{
  "num_hidden_layers": 13,
  "hidden_size": 128,
  "n_experts": 64,
  "experts_per_token": 3,
  "d_expert": 160,
  "d_shared_expert": 0,
  "hidden_act": "tanh_gelu",
  "moe_layers": [1, 2, 3, 4, 5, 6, 7, 8, 9, 10, 11, 12],
  "router_score": "sigmoid",
  "normalize_top_k": true,
  "routed_scale": 1.73,
  "balance_loss": 0.00496,
  "balance_bias": false,
  "router_logit_norm": 2.0,
  "init_std_router": 0.0174,
  "lr_router": 0.00144,
  "num_attention_heads": 2,
  "num_key_value_heads": 2,
  "head_dim": 64,
  "vocab_size": 8192,
  "norm": "layernorm",
  "norm_place": "pre",
  "norm_eps": 1e-05,
  "positions": "learned",
  "qk_norm": true,
  "attn_scale": 0.125,
  "tie_word_embeddings": true,
  "parallel_block": false,
  "extras": ["capped logits"],
  "init": "normal",
  "init_std_qkv": 0.0468,
  "init_std_o": 0.0,
  "init_std_up": 0.0468,
  "init_std_down": 0.0,
  "optimizer": "adam_atan2",
  "learning_rate": 0.00336,
  "beta1": 0.9,
  "beta2": 0.95,
  "weight_decay": 0.1,
  "lr_head": 0.0189,
  "max_grad_norm": 1.0,
  "warmup_steps": 223,
  "schedule": "wsd",
  "decay_fraction": 0.918,
  "decay_shape": "linear",
  "final_lr_fraction": 0.0,
  "batch_tokens": 65536,
  "max_seq_len": 1024,
  "doc_mask": false,
  "train_tokens": 409900000,
  "max_steps": 6255,
  "dataset": "wikipedia_en"
}
Below are experts of layer 7 (counted from 0) of a mixture-of-experts language model. Rows are named router (the router's row for the expert) and show model dimensions 0-63. Each number is 128 + 24 x the weight over its row's rms, rounded and kept within 0 to 255.
Before each expert's rows: a language model's description of what the expert responds to. This comes from a sample of Wikipedia text that the model never trained on.

# expert 32
It responds to: Capitalized name beginnings. Initial capital letter or first syllable of a name, often foreign, after a space, such as Gao G-ang, U-qasha, Fab-ien.
router [153 124 108 105 154  90 151  98 119 113 103 134  93 129 125 111 112 123 102 141 126 116 111 155 138 154 151 112 164 152 120 106 121 108 158 116 115 124 118 143 169 142 138 129 146 160 111 102 166  97 135 105 115 136 148 127 130 115 145 145 148 120 100  93]

# expert 5
It responds to: Sports table cells. Digits, spaces, pipes and dashes inside table rows of scores, seasons and standings, e.g. 3–0, 1990–91, header words like Pts, Votes.
router [120 134  93 173 144 120 108 146 104 118 153 161  96 117 150  78  92 145 107 136 130 148 132 132 167 100 164  94 162 145 167 125 121 104 110  79 121 104 169 146 118 139 123  90 122 148  87  94 127 108 174 102 139 100 163  97  95 168 161 122 117 100 110 122]

# expert 38
It responds to: Sentence-final periods. Periods ending sentences and abbreviations, especially U.S. and initials, plus prefixes like re and de starting words.
router [195 137  95 137 140  96 109 141  69 135 148 141 124 120 136 111  94 101 123 118 143 141 165 155 157  99 117  92 127 115 185 161 108 124  99 103 136 148 125 152 146 116 138 119 155 158 130 111 120 127 152 112 145 113 166 107  76 145 139 109 138 129 158 142]

# expert 33
It responds to: Mid-word subword endings. Final letters and pieces inside words and names, like d in dated or Loved, st, n in Algerian, and apostrophes.
router [142 152 102 122 134  87  89 114 122 100 140 154 122 112 140 104 109 142 100 123  98 123 183 125 135 130 183 135 112 119 121 187 124 137 121 118  96 120 113 172 119 113 128 105 137 165 135 119 167 135 159 110 152 110 130 149  97 118 132  91 154  95 154 143]

# expert 24
It responds to: Word-start stems. Opening pieces of common words split into subwords, like us-age, sen-sibility, sa-utéed, conf-, claim, limit; also Arabic al- before hyphens.
router [132 109  99 120 130 122 123 111 106 127 154 121  79 102 155  73 124 122 100 102 134 136 124 122 171 107 139 128 174 134 137 131  88  92 151  86 116 164 154 137 107 121 144  85 162 148 121 117 122 105 145 103 143 108 134  98  98 123 156  63 149 109 119 136]

# expert 6
It responds to: Mid-word suffix pieces. Word-final or inner pieces completing a word after a prefix, such as trip-le, schizo-ph-renia, sign-ing, tackle, often in sports and biography text.
router [120 147  96 160 125  96 118  94 114  93 125 153  94  84 170  70 112 144 105 138 157 131 109 129 147 130 115  88 161  93 173 137 112 132 136  87 153 127 120 152 103 155 155 100 136 137 127  99 121 109 151  98 107 109 157  87  85 156 150 130 137 118 163 137]

# expert 36
It responds to: Final name pieces. Last pieces of split words, mostly place and personal names, especially s, son, ton, bury, chester, as in Hom-s, Hick-s, Patterson's.
router [147 135  96 136 133 120 105  76  98 123 179 137 153 120 151 149 137 150 109 154 161 133 156 120 120 147 182 104 145 109 163 128 100  93  99 131 101 131 142 140  96 128 147 130 138 182 112  90 163 122 117 151 175  83 143 107 100 141 158 141 109  80 150 103]

# expert 60
It responds to: Years and dates. Digits forming years, centuries and dates, like 1920, 2001, 13th century, 30 September 2024, plus number words four, seven.
router [120 120 100 122 139 100 121  90 128 119 155 156  56 126 175 128 141 104  73 120 118 127 145 113 133 141 131 102 136 138 151 117 111  99  92 136 121 190 130 140  87 135 144 147 152 107 149 173 105 153 159 125 155 114 137 144 102 152 135 118 145 103 150 149]

# expert 4
It responds to: Articles and determiners. Articles a, an, another and degree or sentence adverbs (not, very, almost, mostly), plus bare spaces mid-clause in prose, e.g. "from a local".
router [118 170 101 114 151 117 121 103 134 147 168 109 160 103 138  85  83 137 114 119 129 120 139 121 132 136 111  93 115 136 146  94 141  89 150 140 129 160 104 165 103 114 151 115 149 150 115 101 148 124 152 149 112 124 130 123 127 147 128 145 145 109 160 120]

# expert 23
It responds to: Mid-word syllable pieces. Word-internal letter chunks inside longer words and foreign names, e.g. Ca-uc-asus, inter-fer-ed, bi-bl-ical, Tel Av-iv, often before endings like -ed, -ation.
router [143 155  98  96 132 118 119 126  87 133 129 171 110 133 143 122 109 172 115 132 147 147 169 130 163 103 133 107 132 107 176 128 128  91 140  88 147 158 166 164 102 134 159 114 140 138 122 121 139 113 169 115 116 117 155 137  75 138 164 132 175 107 149  73]

# expert 42
It responds to: Prepositions and conjunctions. Function words linking phrases after verbs or nouns: of, to, as, with, for, by, when, where, including, while.
router [144 157  90 106 131 123  80 178 161 140 138 127  59 140 174 147  70 126 127 114 160 177 148 149 122 114  90  96 124 139 133  87 135 122 134  93 108 142 150 148 142 156 148 118 136 112  99 101 128 114 154 127 136 115 114 147 131 121 128 122 152 144 110 167]

# expert 10
It responds to: List bullets and dashes. Line-initial hyphen bullets in disambiguation and infobox lists, plus dashes, pipes and equals signs in score tables, e.g. "- Bashundhara Group", "40–27".
router [149 124  97 139 172  63 130 103 129 115 168 124 132 111 151 119 120 155  95 104 154 111 161 170 164 147 155  98 105 118 178 134 112 148 164 109 134 133 141 141  83 166 149 112 131 164 114 112 105 121 139 114 150  87 134 114 105 183 147 104 134 117 126 130]

# expert 17
It responds to: Digits in numbers. Single digits completing years, dates, times and measurements, especially final digits after preceding digits, e.g. "189|8", "195|1", plus century, million.
router [135 147 109 121 152 123  90 141 116  92 142 173 120 114 145 154 118 135 108 100 147  85 152 125 154  86 123  87 124 108 158 155  99 103  96 133 154 164 124 160  87 169 139  95 107 154 151 117 128 110 122 142 161 105 165 108 122 131 157 109 137 134 162 130]

# expert 21
It responds to: Articles, pronouns, dates. Articles and pronouns after prepositions (the, this, which, he) and digits of years in dates; also pieces after capitalized In, e.g. In-side.
router [103 147  99 102 177 133  91  78  79 143 138 142 124 119 152 121 106 110  93 107 144 121 132 130 156 115 137  62 141 134 149 160 129 145 118 125 153 142 124 146 100 118 170 101 185 175  96 130 110 140 188 125 135 144 145 131  91 135 133 115 162  69 132 132]

# expert 59
It responds to: Time words and compound spaces. Spaces before a compound's second word or a following number, plus time nouns and particles like months, weeks, year, up, down.
router [156 149 102 132 147  97 132 138 140 111 171 136 143 103 162 113 111 142  99  99 130 107 147 114 143 135 114  96 118 101 134 112  97  94 149  84 148 121 152 135 110 137 120 132 130 114  96 165 188 121 122 101 134 112 122 104  90 146 145 109 146 136 126 131]

# expert 52
It responds to: Digits in statistics. Digits inside large numbers, coordinates and percentages in election tables, census areas and station data, plus unit words like km, Density, UTC.
router [165 127 104 160 133  92  79 127 134 102 104 136 102 128 159 103 122 151 109 137 175 108 140 135 133 145 151 121 158 144 150 133 122 129  93 108 135 181 124 142  81 149 165 115 152 144 106 129 143  94 138  95 162 108 150 116 111 123 160 117 132  89 115 137]

# expert 18
It responds to: Mid-name word pieces. Word-piece fragments inside proper names right after an initial capital piece, such as W-er-ner, B-er-nard, Gal-er-ius, Z-ha-o.
router [125  90 101 126 120 133 129 133 111 126 164 142 116 105 164  79 147 182 126 131 156 122 142 140 114 130 177 103 160 122 133 141 111 110 146 100 150 115 146 154 100 131 123 107 158 167 131 148 132 118 135 131 168 141 151  84  80 188 141 149 148 113 106 144]

# expert 40
It responds to: Mid-word pieces in names. Letter fragments inside taxonomic Latin names and foreign proper names, such as -is, -en, -ion, plus colons and periods in species infobox fields.
router [133 145 100 118 137 113  86 107 109 124 127 121 119 133 130 107 132 167 116 159 138  93 148 128 157 121 140  96 184 106 156 101  91 119 122 114 141 151 150 133 132 129 142 105 129 167  92  91 129  80 140 114 151  89 158 131  90 140 156 102 169 119 112 133]

# expert 44
It responds to: Date digits and list punctuation. Digits in dates and scores, table pipes, coordinate markers, colons after labels, plus pieces like Broad-way, February.
router [155 144  96 123 157  96 103 104 105 113 156 159 107 102 159 102 110 149 106 116 146 127 153 127 164 120 158 100 168 108 150 112 104  97 121 106 138 146 141 155 110 152 158 105 155 153 109  95 140 111 158 106 139  95 166 113  97 161 159 108 149  97 135 132]

# expert 28
It responds to: Title-ending nouns. Final head nouns of names and article titles such as Cup, Hotel, Championships, Festival, Stadium, and -idae, often before a closing = heading mark.
router [136 126 108 124 142  99 120 102 114 129 110 144  99 100 101 159 145 149  88 131 105 106 129 131 141 138 127 142 171 100 111 114 109  99  67 151 119 134 129 131 109 117 126 155 169 116 148  93 156 126  87 116 157  71 151 153  94 120 142  90 167 114 133 142]

# expert 43
It responds to: O-ending syllable pieces. Short inner syllable pieces often ending in o, such as cross-ro-ads, pe-so, e-cho-es, Sim-o, plus the heading word See in See also.
router [168 131  89  99 148 111 107 137 126 131 126 159 129 122 131 111 117 134  88 145 127 130 133 106 177  99 147  76 160  71 133 116 100 107 127  92 116 146 135 148  93 114 159 128 160 132 107 112 100 145 162 150 117 112 179 136 113 162 151  90 135 113 144  96]

# expert 22
It responds to: Sequencing adverbs, award lists. Adverbs like again, also, instead, then after a subject, plus digits, colons and line breaks in award and results lists.
router [156 142  96 123 159  96 101 102 102 112 155 159 106 103 157 103 110 147 106 119 145 125 153 128 164 122 157 102 168 106 151 108 105  97 119 103 135 142 138 156 109 152 156 105 153 152 108  97 141 109 161 104 138  93 166 111  93 160 159 106 150  98 134 132]

# expert 55
It responds to: Word-final y pieces. Last pieces of words, especially y and endings like -ography, -ological, -cade, as in stra-y, betra-y-s, Sumga-y-it, phyt-osaur.
router [140 124  92 126 160 117 110  92 138  86 145 147 113 105 140 106 129 152 130  91 158  90 171 129 164 130 168 110 153 135 138 115 102  92 130 125 162 141 144 126 119 158 148  94 161 161  92 120 154 102 105 104 135 118 152 120 109 147 124 136 105 138 146 154]

# expert 26
It responds to: Non-English name syllables. Syllable pieces inside Japanese, African and other foreign names and words, such as ka, ya, ku, Shi-ki-koza, Kan-gar-oo.
router [120 147 105 111 119 137  62 142 106 120 151  89 140 156 147 160 119 124 106 138 178 111 140 142 130 109 137  62 146 142 133 109 122 123 127 149 138 166 101 175 107 137 158 145 135 140 113  97  98 116 136 138 152  99 161 149 148 140 137 127 155 128 147  95]

# expert 30
It responds to: Sentence-initial subjects. Subject pronouns and the starting a sentence or clause (She, he, It, They, The), plus military ranks and taxonomy labels.
router [155 141  95 122 155  95 102 106 102 112 155 158 105 104 157 102 109 150 108 117 149 125 149 127 165 120 155  99 169 106 149 110 105  95 121 103 137 146 139 152 104 151 156 104 153 151 108  98 142 110 160 104 139  93 165 111  95 160 158 106 150 100 134 134]

# expert 47
It responds to: Punctuation inside numeric tables. Pipes, slashes, parentheses, decimal points, semicolons and unit symbols (ft, kg, ′) between numbers in stat and result tables, e.g. "(1/2)", "0.4".
router [154 112  96 138 146 126 113 130 106 140 162 159  89 101 132 108 123 171 101 106 106 124 137 177 158 165 167 115 162  97 105 133 121 117 150 124 174 113 151 151 150 131 109 102 127 155 129  99 123 122 153  94 112  76 147  78 101 159 157 111 134 143 158 127]

# expert 0
It responds to: Digits and non-Latin bytes. Single digits inside scores, dates, years, durations and catalogue numbers, such as 4-3 or 1719-01-01, plus Thai, Cyrillic and Japanese byte pieces.
router [175 135  93 146 158 116  98 106 118 141 145 151 127 129 161 134 123 140 113 127 135 114 134 122 133 118 162 112 161  95 156  82 115 107  82 106 132 167 104 138  97 154 152 137 159 154 110 120 131 110 154 100 156 102 170 140 113 153 157 109 159  99 127 120]

# expert 25
It responds to: Prepositions after names. Prepositions, conjunctions and table bars right after a proper noun or noun phrase, such as Columbia University in, Rede Globo from, Ramsay then.
router [126 178 108 115 126 130 122  98  98 109 148 142  93 148 111 149 166 146 155 110 133 114 163 119 128 155 153 179 106 142 149  77 161 103  86 177 102  91 150 168 124 127 119 196 137 150 146  94 174 136 116 157 138  99 155 162 161 153 111 103 125 116 126 137]

# expert 29
It responds to: Capitalized name starts. Opening word or word piece of capitalized proper names and titles, e.g. Broad-way, Dead-line, Spelman, Blue Dragon, Castle Hotel.
router [129  99 106 138 158 100 137 129 135 113 122 139  75 129 153 124 104  87 115 151 147 130 105 146 140 118 107 103 184 122 134 158  61 117 154 119 122 114 147 116 101 136 136  83 112 151 139 132 127 120 151  94 128 100 145 141 103 156 153 121 162 136 108 108]

# expert 48
It responds to: Statistics table numbers. Digits and spaces within numeric table cells of league tables and player stats, e.g. goals, points, appearances, percentages.
router [158 150  92 115 183 129 113 121 114 131 155 144 103 145 148  98  91 148 121 130 115 138 114 125 171 106 155 111 163 123 137 139 134 110 110  92 126 130 103 138 133 167 144  78 157 149  84  97 152 126 157 104 152 108 169 108 108 161 165 101 134  91 108 130]

# expert 63
It responds to: Table column pipes. Pipe separators and divider rows in wiki tables, especially election results with Candidate, Votes, Turnout, and office-succession boxes.
router [150 171  97 107 139 101 126 102 134 151 131 144 150 106 139 105 139 154 115 148 158 143 115 127 147 130 132 131 211 142 134 117 118 119 106 137 150 151 130 145 147 144 141 123 147 160 121 141 129 117 137 108 101  97 136 153  70 155 147 142 105  83 143 126]

# expert 46
It responds to: List numbers, infobox labels. Digits in list numbering and years, by after Preceded or Succeeded, and infobox field labels like Label, Country, Website.
router [154 146  88 120 171 121  94 103  84 110 168 172 128 116 162 102 123 155 122  93 147 125 155 135 140 133 133  98 157 107 139 104 107 120 115 134 145 154 136 157  86 152 165  97 148 152 140  99 122  95 153 136 144 111 159  98  86 151 152  87 122  91 146 133]

# expert 35
It responds to: Verbs after subjects. Main verbs and auxiliaries right after a subject, such as was, is, became, had, plus the next separator in table rows.
router [142 137 104 119 130 128 100 127 126 131 138 126  82 111  88 129 171 121 151 132 119 148 159  96 143 177 154 128 108  98 130  94 139 113  86 106 145 188 125 132 130 104 132 168 149 138 146  86 132 143 102 135 102 118 157 133 138 100 133  79 158 126 129 111]

# expert 58
It responds to: Spaces in table cells. Lone space tokens starting table cells before numbers in election and sports tables, plus header words like Apps, Pld, Elevation, Candidate.
router [153 145 107 104 148 120 101 102 106 125 154 163 151 111 136 106 110 155 123 127 164 133 143 126 157 132 170 114 150 123 147 125 124 109 131  91 130 129 121 158 128 134 148 119 134 169 102  90 149  89 150 108 150  96 157 102 100 148 152 112 132  94 141 119]

# expert 37
It responds to: Line breaks in lists. Line-break tokens ending list items, headings, match results and table rows, such as after a book year or before a == heading.
router [147 140 109 158 110 107 112 105 116 124 151 157 152  97 133  85 130 125  97 153 183 142 131 127 168  80 152  99 130 131 133 123 117  98 166 121 121 111 133 136 130 128 147 105 139 140 131 103 166 125 151 106 137 135 182 102 112 128 137 150 150  85 145 153]

# expert 49
It responds to: Country and institution names. Place and institution name words like States in United States, County, City, University, School, plus politics words such as Party, constituency.
router [146 132 113 124 156  81 118 136  97  87 138 149 105 108 129 109 130 148  92 132 167  99 126 129 142 120 165 139 167  92 141 146 108 108 129  93 138 158 174 158  95 147 185 141 136 116 166 116 134 140 163  69 163 116 133 134 103 160 147 123 153  95  94 131]